From a checkpoint of a small mixture-of-experts model trained on Wikipedia.
Size: width 128, 32.9M parameters.
Experts: 192 experts in each of 10 layers, 64 GELU neurons an expert, 4 picks a token, a softmax router.
Training: a variant of Muon for the experts, 284M tokens, 8655 steps.
Below are experts of layer 4 (counted from 0) of a mixture-of-experts language model. Rows are named down (a neuron's output weights, with its number) and show model dimensions 0-127. Each number is 128 + 24 x the weight over its row's rms, rounded and kept within 0 to 255. Numbers have three digits each.
Before each expert's rows: a language model's description of what the expert responds to. This comes from a sample of Wikipedia text that the model never trained on.

# expert 13
What it handles: Mid-word suffix pieces. Word-internal pieces like ist, ant, unt, pt ending a stem before more suffix, as in Mercantile, Kurdistan, agonists; also artist, count, organ.
down0:109134093162080101156100147138136129153081132114111111105130135094152132149131165139107110168118111101182123153134163156094100083126175111143143119132170156101102118166102145150148127138125123178135102124101130104115171088154136086151069161143149128132164129152105141202140135149125126172139137111131120100106130140100147142122101119110106135120130151144101120135146131122134122127122
down1:060142152098066166107111154169105139130146140090126151117127123093127136103130132161147096150137092117144109128092126165105166097128169133101118106126168146153091150163125133120163153152130146107075120134091148122114115086104124129141134117156104116167084105136132132138169147120134153116100145129131141112145149139148143154111167104101105117162165133121100139127143156092136099150142
down2:153097148150131156160184132093157103167155133154114146115113132101072141132144131172130120135124128128159120106078128121131113130130134156115121104148127110098151113122159130111115133110163116168115112170136120160153157147122141145138138106128135129134130170131156104126122165118150103100150084114127101099101148120100153119136096147143172137065115111178112133079098086117135138067107
down3:098118145116125118155165159117127140153116158112126147141096134125145112114105137101095136154146123126094156147121146148104101120111088074140099119118131115152148112147135048071147099092102149157123142128172125114132144130121123143115097146101144128135103097191122132159119165119105079173123120113142120170147125113119148082099145168125125122124148125098106130115172112143105141105176
down4:098152103154151111121130111091143093142155131152118158120145150127152115112083202144091105114126169153115113107119150154118116128116126155116053118147123136130154107086133140147119092109062112103167114136096118146162102148138129131115117134123130116178118103161142120110133130121102105111186090127132121159121157113140166169102121094136132171111134141108128125135114176134134148136132
down5:116112124178126090165110107096133100177112144134139174099125110086142098102137126147109148114113172144147121097141135119141117161142160139132152091164146129113146114108145125138166128142140176116119076103133124105123140140160116133109189140112135145114067107106165135083134168127178102129136156171118151153128147136136175118090123111124169118153123122133125127147151115102151141124158
down6:165122103120090144128146102156099130157088140120123066151145153087100170163100124159126110112136131148153124091156139136150142122106071139168122115149140115116121083121111109096132068139119143130143143128113136146139122108138135105150150133056134131164105117153150111123140119152161106148168158163107135146101137123103116109109123150132131156160091121089120128129147097117119175151084
down7:125112160138120169110144137144133150167176141162125147139168129109135073104141139179127150122117170112175094073087140118111163153087134132082118106132111156159144155120107141120152135114160168143156125113110126122158155156081110161139172134148114096130134090116132185115150131103148122146131159148141142115148142134126148148101120089146147140117110117125112132127149106097088119131160
down8:096123106115131063123192112100122124108119115128131100143148129133112115153121136178159091121139102140125134137118170065107144128131138138127121119102149060109132125119113139078121134177115105123111129078123141132164074114122105114132145131120098105125153147097100118158127143141163125117110095141127099164163101102119117095128142086148105147128125175171163113158127119127126143161124
down9:124147123100139164140092148100112141116109173118140151138079100083161130123120145106127157137130081137097191179141151116119149163111110086111157134117140146099130173153118097176151103175142107143128108101133138145104153125125128116153099109129098113138147099125168137109120142108121117150140074145157148138145111122148156124108149111098131094186144139138088130140153136149099134106104
down10:123150116140120134126112116148081130129115113139079105112118152139100126103123141094099054123109135093119108109149124097160088136095129130111106138078175131123097163139166133123125139102135080139081109109127087119123141119126119147142125094147130186093103148120154135108138148087065126145116110140097111132104111125111125100176141147178117133091118143154146113109150114109130102159132
down11:124114116127146118052135118109146095137116094121122104119095111094086166111081115098128157174163172125094124094169136122148141138113109113129119138088120128159109171119126152143136126131164131147148097122144133134153160127104156135096154105134140110150118150178092109125108180131144097131125127113192100167088081093143115128146149147140160107138107134149106111124132139113137132144122
down12:122172138075112162156167131089108135099139109115108102122101106133141130116156115115166129100138133102074131119129122101105104127189089125123159166121152179164118147199139150105114145141092122146151105130142143134170130139069133105124112156139154151113124135148131104161125146136148166168143129123115129114131152145180136139087162126147132111114126135140139103138122107166137157103142
down13:122133141152120193169104156129139110145180115111111123153153152140120145085119142132127114116114116124125098144178150098142130098095127095112109117159102138137075128145087131096118140127149167149156132115108102103106142174080172164146172112113132131114143148173135127153149118133101137122110094132130135157119141147142115150119136125144114076159154110150130095140116139178116124194139
down14:112125120118149114130116175134120181112129090097140116122135112100127122100146122155187095122143092111162110151136132108122152098144119111161161096128102115124128104125147140078142133141128109126183113133170125096103166144104165117079141117162114114115195114120085120186095070129095135109096101139124108150126121118115131149116116120186154139122154129139149107116124114118104115138117
down15:149115124122116116100102122166142136173118105125146137168093121133120105154134093126120112128121097160113124118148141133128151080149102116142101087114135091089165114108146072102122158142124150177129112155148157159057146165130122143069135105122121104152110107124104125164136134121107150088144098139127125150124137112115189085162139148121137094081121139102108120112128137151131136161105

# expert 41
What it handles: th and ordinals. The piece th inside words (further, together, Netherlands, threatened), plus ordinals and directions like third, second, North, high.
down0:087109144106088142133138173134144129135137096117132084161144093135108133117083119114104088151136134134129151113133137072132159121148101113162135119130119158127118134121108141107122159105151147152099158141129121096127143191147135140106130085118128113125104128115144166149112063083109108122132105155085160149139121156138159103148120110144169145144181098094123124077113120136114115096084
down1:109105100141118144126103120082153163127105131081115174124104092137134147169128156138109156099148137103109084120180134132142139115140121076116121112108156124097105139107116111135142172121116186101144134096103115100114085106142128153150126098137125116125136129113140118124169151090111105131113127071168135132137127177168116154090154147105087157151120134115147133147088165134096143111123
down2:102110139116089143150117112189134149096164156122099115103109116113169150115084123181132197137121127105137130088131140130087142093095094104113169157128150101121105168128125154108141133105124136126128130128167137144146154090121123143124118083122138181096119115127115116129120142170093144139089139101151136145151120098105151141120089117142128123087163121128117111165157136112173115122159
down3:125182111158124121143101107125118080115079120144152085165160104138141142107122149150097111127095179163133098140151093102103153111160148126098129120157131137135123127143150149131096102118093136153118138167102099144110158114134122182110153115129107130141164131129119113116139149143139102108107108169106173147123106102133082175179178099146126146144101157146144116136126161104105114115128
down4:153141166138114154121128084122141118126153184155130105136106130136128145156128125135125124130111150149172151137098128132135158124135125139149158109129162094170094121118117168136103113136080123160144090145111145142104120156089087152109139109117168156170133099121163126171130123100068157150165115103123104104133110115120105099128133117097101148120140172148097128146198117091120089133115
down5:161126150150119115142127107102083101155107120109153128056153137119153119163168137108116087151092164112127116126149143122104117140103103176073112140100131158115123124134101128140111144156105111147133127118122141107129098131119185077126099129062108104116145113170142131105140153126096152116117109172101098106156136142129120142118112115140108110166117153112119133094136097119075160119106
down6:153115130135103132106111082118076108153133104145136131087181093115086111092171137137107121144146177162126128147114125130131176155163128143108173092136131147117116118118123134141130144138114155094161104098103143103128128094128158107146112145130116149113104105142124138141073152167116127163140133123085118115167145095171095140091131144101162106152140125109082108143132140142141105170161
down7:115187155127129126157146176086081145121146108128128102127087137121156104095155154104142125136161136136185148191109153105145132121088139077112155158124167103087100158102141170118102107143149104101116136187143112169154146135146111122106127136107093103132127087111134140114139133094092159102128122115106128106118135122126115135121101121100092136132134150126090125121104134112117111102133
down8:121133162108063119138074103150130108121145146139103152089102154088134096080091111110111107164120135125144158120123152137129128089125147135143130133131135105101128156139098170123172124159115145183108113188118112108198113134127110145120134141118123086106140121138135104144151113132084118162131112121154115128147080104151142139142122099146102132148125135101169102141138155126168152156150
down9:122108137119147167118125107159124109104135079111114154147145154089109138093166194114123124133116114159137136114167130150103075131150126098142133142117180172135114130155128124122172125123108116141115108110123102126129179109122121109135134138186141122120119138118159133154134101129123078111105096124122113176157083066103122102127132078122122129106102137153158130115163127075136109149141
down10:076103096105117136135144133151126140109139069137148129117174163112134109115088126082105119147138109141140102107151134161130140129130123130167065116091156128165112098121096096137139122133125174110110135135162090108134143134109127123166111152137170129142125093109120091117087175100097062123123129144131092136136168152118132117143145131124152119138151186124110152119090115123130096100131
down11:138146128123077146128132140145118154129175157182135175089123117129128101118146105085148154152110147100141091123107129138150114133081128108076102145112092193122119120130140094151120102129136147111121135170152122112144160135123135119088129119151081125118120099135095115128150122114098120120128148080117123143137117124136145196085154167131129131147130132138095153167103145158123180102106
down12:151141097155147143123160114109122126158132180105111140111109114146163139155131115094117097173115129109077100098131122135126099184136137146128099107131158097181137163155129100146065137106154098154157132119115139135132141099100122139136123099111161137186110144085097089142129127110148095110133119141094114100133156107107146140155153141125137185153127152111158134154132152169128132117145
down13:124151121144108175120122102143106135106174097102118073140132160158123150117086145131133117098123128113140149124106153153145102156131129100103100104114127116091108111124174125105088093151139142085115099097145126168146129176125162123111148114140143100169138109137119201091152126097116119119125116149118148109138141086141091118157129111173165145101131135164115091109106152149106104143102
down14:157130136099193143154103146125115184139131115074141169132103130116171126144151141132142132120145137133134124109175119142134113118144065120141100153093136162148129125136085090129155162103128132124082117125129127110124083109140118113115111168165134135111122108106160125116132139143074111149171055106145136107074087116133128144145104107113100121112120120134111149154140149105121102138147
down15:130082165132125164154089123099129151122097139120083131102133150145132183154105121102147142125130150146101124182091156147112111130115143171139113162148130135098123149091132148126141156108122162121154137111151088131122132115154075069125145158147097092103142156155115101120113158117145122151104137181125138132152124163157120121101116119095153095127077136166105119147100165137129111134153

# expert 46
What it handles: Capitals after boundaries. Capital letters starting a word after a period, pipe or colon, such as S, E, U, F, and domain endings like .ch, .online.
down0:149122127138106072099104130169135156101108122118164095165122125139087109110120187098111122127122095128145124105165101116104143154175140140114107121191149128152082100103060121135115106151106163118119171136109107111104177113149164154104127147128147155134141137095112149109116109114094140152120108153084146106136133150132130134126121130119120087143116110133100102109157168119119097128144
down1:153181156120152079124111086122125065112111125109124123122126123118114139154154123170133106125139113094150095169112134113146141136129108104148140094205176140135107127109141102101133136132122161136127111148151154108131157135121125138184109153130110155135130128111142123098120097133117153121111148146169143116147106092078100120115179112109089131122093130091143131064120092110135139110110
down2:141157099127131206126116149131165154127144147107079137129133131101121131120147131126129139137141093151128128131107149136168156105176131117127106094134139129104120132137039105126138106134139149117106119142103134175099139154126140132110101083085114147142176130132173096056135110115140140125151100109091116117138126112107147148115163127162122142121170110137140103158132151109140109091157
down3:156137128138109194153117123121108135162151168108129161114127135100103090119121155135139139107076145163095149178090121146096159110115137112054153139156134134133116147165116101108132129109132125115126118137137126120108156079113127142131153143137116128158117100141125076109145090111161129161127096133188144141178119135124120077161139114169146088129140164126102107119126148144137131139122
down4:131114149109100132091135105151169146098181144099107160112117137135142144091095104110128112130121127128140133130108203112163142084141127125178139129164112145120138124135150091145119083128138091106097151100116141161128082136130141095144083121134160130103121067127159141152132119136167162104137141142116135108125150116152080159135132134142146161112100131118133125102110152185096155129101
down5:147116123104140116099112126118122110155149136151139092112119073146159133135112159124143160131122190136083129184140126140138130111141105108114146136149094048123108120087141136159161091099116142144093108109108147147104144089106141157133130090085134131115153099148119115151102153143109143121140111136108153143094105111133128113090122106153148125103162118098092195141138122169149141149130
down6:101124087116175112146118170109117127079127106079121109124140138164132186146158132112120119140150103120112154082125122138166140100132155123144151124163157131108151154124135118158115120104147127171125143142136084123113112086121129139096142127117131084152145101097101139220122120140144114108118100112177108144092120115127132136150069090115113130122124124160158098096132116107140117124125
down7:126145113151127140141145132098126135107087141075163109099112121144098154199115126110148144186110085175155155131184144160144166132150143162138109121126120083145125131184112144143142143126094127171112116160133152135143141126139123110156140127167121105161097142163118154130114123134142123142161135138145149130188141093143160124104102134094129139121137161118150128104090122097118151150108
down8:101109132127111130081156106119144085114114151186149141108149145152131085138081104116143135114141128146127088075104134109143119170096122103123114150087146142068144141134118148133115145064161193086117131129128148119144126111107147125154158142071156112100122129137067151127148113130100118116119085124109162123167138140140109143110119136142131112130134126119128100112103115100099149126116
down9:141128129154060093138113111157163147127124143137088116168160162062132121155129108136140169156096128131118094141156094148157078117137144119143134105119160111128104101137103141163132144088137163131135164154106102128140134092092124140119128147129157131143149137058117078094120125128117086169124118098140127141136133140099125116164137100119078114099141117104138094135134115120155149135139
down10:124165129093148153134128153130113156129115134186122137119133127146168091122082113138121106138123115172136198165143170149105118070137124098125141128120174095132106145179162123123139131130115141159113131125109153129138096165133125116104125090182129099101181131130124161134135165123124163121081118134138129173087156105129152131113134104171125122129108152101145087122118130111124127106147
down11:141098130139148126136124128151101166143128106137096150118164121126163098141157117118142093135116186136151111121122114191126131117144154132153057134132115149088148117165157152073159126116125125122085111146138111118148122152091161104144111120159150158122125099128100124157112122136140146116108124104160146079137137111089167172117106140103145090118140156138118173137114137100137188100142
down12:170122124129125101120128107148142116114156125085108135168154122125158152135150181145123095131158073118145122097115175117102110120100134137113143162125136116182118111120108081140160136132126139138160167119163128140136107100094109126158094128096131134119112149143115148113116154156116179175141093171117125107159162098109138135096149160123137123102163140125169127120131133176179097161146
down13:127141115124082170122123148127133115128096114114123149085120159108122139125131129116063225118131107146110137125116091180106133140170156098142117122173150118123137124124142134132116124133098082104170120163137127134122119136123125128120083172137105156148105133142131110138166124156107081117148146108129058140123106117099132155140101129128109142123123141107137141173129129153153099126076
down14:160163129138120128108125165146119122091106108119157109088144115136126148163083174153152124081134137169158153136147116156097151170165156134129165120125141127094088124133141153116119164104114182099117111139105103119098093115163158097143121142061148154141163126132134121083139096128138102123129110145119128160105093134128153132105145128144134138092129138164139103092170146149103123112105
down15:131080125144082119093109110167099120110123133152117101135181090165164154114130093159166141128129125133117127108104078129149106117145112136116086139128129094152158149118108128149141093118096126098134150137172204146130143099151106126115109109088121132174119140145175128143130132115130125119100158141132167122131124139104081158127123138091099147122075173133101112126134098120148112128145

# expert 34
What it handles: Concrete noun stems. Word pieces completing everyday concrete nouns and compounds, such as block, landfall, house, school, engine, station, and transport.
down0:149138125136139138110150140136141098142127086148119130106129128148129149079119135138099102164146132121102121126055130135105131135069117136131147175139097136130109114130104119069141173106163158128095156175137122120150162172118128074115153104176167129136128116128141150108111130134167130148174152140128129127100143114128134161139133100172153140114165167115128135119110133127139129156059
down1:127111120097153092105126126168121152158118073103130124133132127117144098122148134150108134128131097122064138111127122141128154172146133154168148122114120134135176132092153151161139177103143137174146101176103093145140172158113132113085171100162111119127165142135151128151120129125149130119158135107138150113114183127140143112130141113154131125121155114111149146119143112126068095116061
down2:128133127145131146174166141142161111103101122122148127132094145102118123084095128152087146163130157137128120122132125136143093155109185096132102118129137151139068120133104144113111114143142149130162126152150131181120119108125156123100111103176153116085125133143155095163156131138166097135137177175148137115102117134117127157137164087147097171091143109090154096122165134108100119150126
down3:109115133137110188142121147115155139122111169187168152107116154110105088133103165088171115148086138143118138137136115129128132139145106156154141118146142085128112116119121103117116123133153071092166126132147156154090120111125145135122174111106094125126155146141126120078125150092147166147114074118111099096111112191146109121116117146116121106145126162116166113157154136130164155132129
down4:106095128143141128148118126153116180140086158106187108103139131162093111129129115119099135160125159155097108106098146095163113101091144110142090166145168115116105095121151136122135112145126115106157164058155153127135116134120131124077122130127141108106148117156144172149132156172115104117129137150157083102138137123147087158124126133147131128154091150106106079130124120136168151124110
down5:078151122100108080128093085111097108109115153117094158160090147097083117118158154110140120107134124118090119129153145111174156106109188123113113110120169103150119136136160110134126140134108087105140116132166146105094120154153119143119148162122140113148142112107146128138151142108088160143137155099119111135130088089111110103138103096174156132182132114165148138122136087141138102115124
down6:168157138106181143135072140155129097141129131131101172099161129140149106131145121111160107109104149093120133141133155122110099151133133105157126141161159074133126121061153120114131145137102162090150125160154102105121136166141093163168122157148151159135137156140142129124120159142131160108105131105117141120138149097106129173170121154129134149143130142130098152107202128144124092127130
down7:113110128171147157148174082110192128103118181148093155115109085140080137108116144115121145076136130156128147133112119140135162118083169175141124148146117130098131142110143088142159132088107117155133133148129130104132165111127164102142130108120123113072123110130119159124154143078113112141159137159156133101143125107153144124141090142142118137117128170121139135167138129184117117108136
down8:111148157129147110152112097139141153144105109125070141132113144111128167088134162133160088112129096174167120149141161159145134104150138128095116144099141146145083134101130093123125134150127156147096148121114106152135105119182082108141128112132129161094103122152188158155141107155149082135163141122168132118151104130100122135106180116160141154127123122166165118112136098156152122135140
down9:104157095160107126114119098130120101080108135119115099153150159087100125149149144062123118073105121116111153110140117130165138121107139121126044118098112124121105126108115124170143105126099083121146091139134091164131147141159137118150119107093133138117103130168119128105120130120119108127138121132080112094136101102132170129148156114142101125108123151164122066136112109133160125083120
down10:125139104151110112130112125127110134171120123103127173130163140090162168161153125128114111147118112162117114135148109112132128164108102128130170147126156129147129128126131096118130108184139164162120151162106112117120134080158097102145118133072109157115116124109074102111119120153159110129160159158151182082112162135099148159148127158148166108146154121144105104135117185129125164142100
down11:167109114096148117071145095114180146104145125163145124100094108118123091153146146141103118129116076102127151125114154099121089127167149170099165170151112142126145087093154141121110122109146121147142088105141116127174103078114130124107113162126102149094153136140146164105121150142090093107129122168126120125122123150115158147125138122134136131128157115150141170132122086101103156168143
down12:158168137139095152191115140130123138093122110137154116138171101163098153162114124097126157105159143105112134106150157088086154089113155111103130088162141157130129107121123120145142120151145118111092157146116143155140127144107119097169144122166137097140130125129095097174104133115111144126124132160120163158164112113140131082156142073119183100099126082118154142132103126145145115124138
down13:136135126166142166138097105089155098155111131150126101098122085091130102138112150148146135149133091153126153147120121133157073138168103126142140089125102134152126148135140148127106109075133090140142119089132123166149122100123173145149111144114115071139159079134131141110113143116137119159098091125114138145127125106089141091170119164135130122113096156093161056120126109140130132137154
down14:142124095132122170130139125125118156128115181126092110149150163086168120109124167115115113122179116125110139129112154115118115162114059155132142104155140160114177127136166117130101169161138160142139110123094096156123112111132156101067131109138167132183100167149110080132115149150147125143103136148108107111121145123120135114156127109132184096148126128142122159119113104131100133123157
down15:151183107107093119162132107116102096152126110085121149117143109136108165088125161147090143160121112092088117111114121144125120152122107183159101126104158056135174153145113115103112116122101118117104119129172110135096132156122141113129092131120136134144114103113142105116124101125135086165157119142183144108161124126116130143122132130123165189136122136085106149111097135161126136130093

# expert 35
What it handles: Capital initials in names. Single capital letters or short pieces starting words in proper names of institutions and places, e.g. Royal Ulster, Urban Area, National.
down3:080170090132166117103092151146114100130145118156160153165131138162122124124155130126091099159140117111102133123142095099129094094145135136120141100130112143105133074146085092110134145143141107100111082118129162130146115138122128091117152082111096119149134165152134101165111098137144130146081178128134092118104158134139114088132120100107161135170117104092134127104121132128158148160170
down4:131137052137132167110154094128152118067128132127140145143175147108107125137150095140139080099157143109158110127112118095111109139143129100155101111117110075126151125189157108138100135093128129089146146159115150114139097122127140146090135171146129119152159128131129095169171117164145109133089106125126120135139112106114094139105161136133105138157134115089168149118089109131150133112118
down5:127128132125113080151108163116125160093111130106143112081149135080109091102170127135172130115107110155112164148081117110114133150146122142111108110109106109121084140127155129124134163089178130119102188171145144126102090110114161158115116157142118098132113120135090178126121085165128115125115162146096147133106111121109141163118143117144135167126151145127129120158095128181100133152129
down6:150145140155096111163113124158120132120162118097137107135159105137128125104110127130090140128151119104104114117127128144107176116137121141129159105134134130121049164120134150134172126149105166134121084160147126110108154097077133091102164122096113133109152135128146115145129124128119124150158144195149131135150156116114163133125096174142134163133187153168140141142138073157145146103164
down7:153069139084111134078151073107148106161124113152122107112132136106145135147112115140153087129151121097192088141128180119119121156108156138165139138134157105135131091116131113123117132186154172124118117088149140145161117124138138107097100108167146134106113088145141131134131155126153150124139141160121146128143131142116160125116123192126164154146130145160145153140161166125101150143131
down8:096123141186117133110143130182099125131131113137155157152112125113163102116091125117127104130156141122120140124138140137140098106139132135128145077142137144080111138133142106131108109103157080109157137140073133138115139118156165143120144175162118139164103172144138116164136133117120093107129150158118122081166132077108116162158139089131104143137135116092096101132097111090065111158143
down9:133152107101164126094113140123123120148116120151112154146137110117141119130123131089185151123159114118123151145156109103140152113121123125128116149130085124101121158083140111133158124125113142132098127152106126133092125115122100145084175152130092176131151087097091125130108118145107102085149130171162120145123158113108065141124128098109059097105144102109135148139101084153154154180129
down10:119136151160127127189126158147121136113104127163061117124116093122101141085089128104108114144149139129138130184132136137155093100110138148146111154087127173162184190110111118143168104113107127163137148159129123130132108160112106095122161130149145142148114165124150130107111135113129116115076155121124141147101139133145110097116159125141112139129104101143133055120111105125126150133107
down11:154134138132114115141067104119142131148158133109130130146116095129148130144162154145186101106124097102159164102135113171122117145121090138130146139131091123110177127115151133093136150098122103101132142134116129143162120135130097062127143122099143125125141136132126128116153129172122153160154145175164133148129150108147085115113188101125123124128113101169150146101133143070174153103084
down12:133108159099065131123110102128119140106149122096152148125156140130111132112174114143154132137108113152133148107090141144160113103157069135096108117116110186149135120107149134127145098083166135128151139139193116115149107158116081137144155122153112104075161164140137172137111120145120105170123097176124097130131125098151132123136130127139112163149147104122152160092131106104127149103108
down13:109148135112110091119150136095093102086187100095118134097147118156129180121145117096142118091181109132141143147112095151089135112114112162175104143130138145155168102064175123154136142108124118131170122143124116105179113139110110095107108097119120107108109190128156169143145116121107140127100123138141135109101134102115109109125171128119128122147107116161141124106116099141132139147116
down14:157151130128101111149125145148142145144096086142130215131162128116103143121159139114128120155150109121150112095129139136145113132150144098125158144133146115105116104110121127138123108148140121150121112185134148110116131131103157131171104113159146111103129144126153059098168140125127140121099135158137169097087088154145159136123130131155080082148160131159122086169120107122118130187103
down15:121180106106161116137128158134134139150160145100140133131135124078175153113148127119111138171140132169132125115147100136102109112112172094112109151117118121131126142075157138130140145177153142136129128133132140105083120177135135141153140177145161185131142138127117113185079118097068136141168136144177107104144101128164123140139107157130106147112114132117101128150126095163114111142139
down16:108145127115182159117126162140121088124147168130109159141171102125120123132124123128128145120160148091127080113162175101153119107133127173118166138152157159082131143128104177149121116140150168145080099132121137189139130126119122118108119162132122116174136129077120153133138117133153141137099079084112145130122135120125139126121141118116154127101088137114123147099108096182122115091090
down17:098104103149114121123107105122169128118123128074150143089147141107164161114167129083133086120101118119109120130094127136119126130112141171162117104116150141113094160111142099095128143107118070085105131134126139131119168104131161162152149128138134130116101127104181120156127150127180112110085163140144112087123144184148122136107077122171116152153131129127142155126119100108104162105132
down18:136093165116091131171140106125153180179132164130150114169133146122132110175122139127156084154119130108134103145119137115125148121147129113105123096127117134105112141140137126124077144148138079105107137104128115096092124129130130121118158134111109099117122112124076098099122170157098136134104132161078076143128107088170103148089130126134095105093119148151146134129091146132143167075143

# expert 60
What it handles: Single capital letters. Lone capital letters starting a word or acronym after parentheses, line breaks or hyphens, e.g. (S-anskrit, A-RIA, P-roduction, N/A.
down3:154180103124154149091157154150081096118156093152158103143155127093131113089125137155135158092142078110117113117093120104114118122178096141110154140097107113132140141124073102113168138097115094168103121122127117152127118092100111130162111156125173145110136113112096151138111113141140092119146134157136147133159085151115082148135177114113149116119144151113140117147096119114129116162122
down4:157135146100112126163180110141138122147092124146138155106129164114124142112147137109201118100080148084111079096143076122119135106150142143114112129146135154129128129116128079174141106126142142121146153118127164137110144168137123179118160104101169120112145122107131154103175140094124148117150107127122148131108127120115080135147106129124125102121174146140136198145138107110115126090153
down5:133174120146170112146096104129163102122126092142150115110159126141132116139143144143132151110146144165124102169140121121119153155154113133106124112100221162107173128134124094138121092100130099121129131157126130169128132138153167151129094138123149109135080122111177144110098103153143137099113131146106150147142102153096149083140139149156095155133120101137123154106125165169109133092090
down6:132165139125140119135113100112118107139121121156139147123102107141131131168124138136183115120103121112088103162116132147143131113124136133128105114102137148143091174129129162146119191153113089148095098134173147123086147105082150078119102101146117062116146159155128114135142150130097164128146147144103142185155116092117186127143135113088088117165152121127142103115120133140123126163153
down7:147149137118125110142091108126155134111139152138120121136109184133184086143142098137122135149116121129122170120086109111121138143120105167148156197141114108154155072119102109139142106145088165110110108166110089115136148107142115148130144140145105169153123088137112165095120132120071147147138103144165139134159128153125138118124168095090154121130124157115082118160166106131133125118159
down8:133073131130123102106080107128107174095167159124164142156097111137141161123177125143131096130132114098128097126135109130148135129137163097126146180139106148127128148108097174141116122115112117149083136131150082142091152167124183130150141100146159123109111125097155106153101129147136134142127138167120116129159138133075134163126176128091133143116170103161138128122158145115169157135118
down9:184177118145162124126143127159090117135123123119176096127116071137142100140146152108128155152125123105121153118151090122105119120148124111129140147137137153111124148096140136144143139112108139156108145118145100064128148119112089072147150126157153187134141139162125123111164145156142077065115113161106162145135112131111087155146144101111131100145114127107134102107131095157151101139156
down10:122158116106138151143139127116171150102142148098115137132096112143114140131115091099133163127130185131081132144120121106132111167127124131128100106091103190149096139147120117111128068109103139085153151154142095176159138133124156099120155160191148148143118141096095100148125119098140109190152111133155139107153128121128113116129106116103142114134127122126120143130158120203151142127117
down11:149160148114166145140137133193152136117105146103143121147146143118083151157109131106134135107124113132122108141103152109108124147134159116158113156145096090124105101124150121139153137149109117102119132175137077134175147096126105075147141136146143105089106118129123155084138144162146128166135063144151133135154115124144124104127128130154131142138162170177151170147112175156176159120123
down12:130118123098146122094121124123147130168120126157119127120080179151143132138158106090134143094115144090147094123121114128135114137124088128113127104150093092118122128102180170185077107126148128069147133121135102112127109103128133115144161118111163088123154095141091163097107138107174160169099083140107116142111145125114131149129095114163147111132142132131142114098105158072111135116125
down13:124159127145143115153149179163143102096132114098161086151154117150123068121112124143143130118132108087111124143148159105130153126168144113128102123146132113147121131137138136129140157132159109077127139093136107157121138120111131130140093122069156125149132148123185151146150107084117166131149127150181092139106147141139137134135115117122127135081097077168127181108179103144125086131132
down14:141141119110142136146145069119124142115109146169157129131127145136159105139132179126107100129150100111154125129164178120167159122140142144158160116136161160095154139112127116160105113128104161113132094143071059121147148150122141129105110127115158142147157165128112123144110159114116177112166091099139170099127105077131153117126140115144127163086094144164121137113121136110162119110143
down15:107165121119138120102114119122128144092142210140162178104099143124118115081119128123111116154119131117137124132138119131103171129102136150114131133115078097140169149129116123120130113083134123159152129133107143165142149147184102134128132141153172143104120122115152135149079153112158121142075109104119155172108165175125137164116161113173127144120119105104071101109124141113111114119139
down16:110177156163166151163147087111115112099093123143112101089142120109123149110158142118114117110100144136113094099132155100133078141142128112098141120148161136122132162092137088174181145109167148140118128150184109150109160141126103148131158099119161140161140132151107093119098130136167145106181142166112137115096109138160125126124092164100152154116123120125133131128139124151115092150145
down17:118147107119112145128135159127078123118113152094143149118109090128126127136127114147083120099161096146094115129182087090111154113108139144137162127119114119122149133129154096128117108113109064152137134111111133119143133076154137143137114099152150141129159076095130132099120089097117118120107155129122147130115107130109121151108111102154087068095094177116156104150093159166097163124159
down18:126119136160107129104096119138117104091135094125179125123125119158148106143159167117128115134125130099128154124123148101100125093160103133176076120123150106123123083116119120152138097094089144124095171112111128146103136122136153111120143112117120129100096137122109145107130117121119147094095124165151111106161099114116073158159161094110093091146087109156159144174156131161179124109166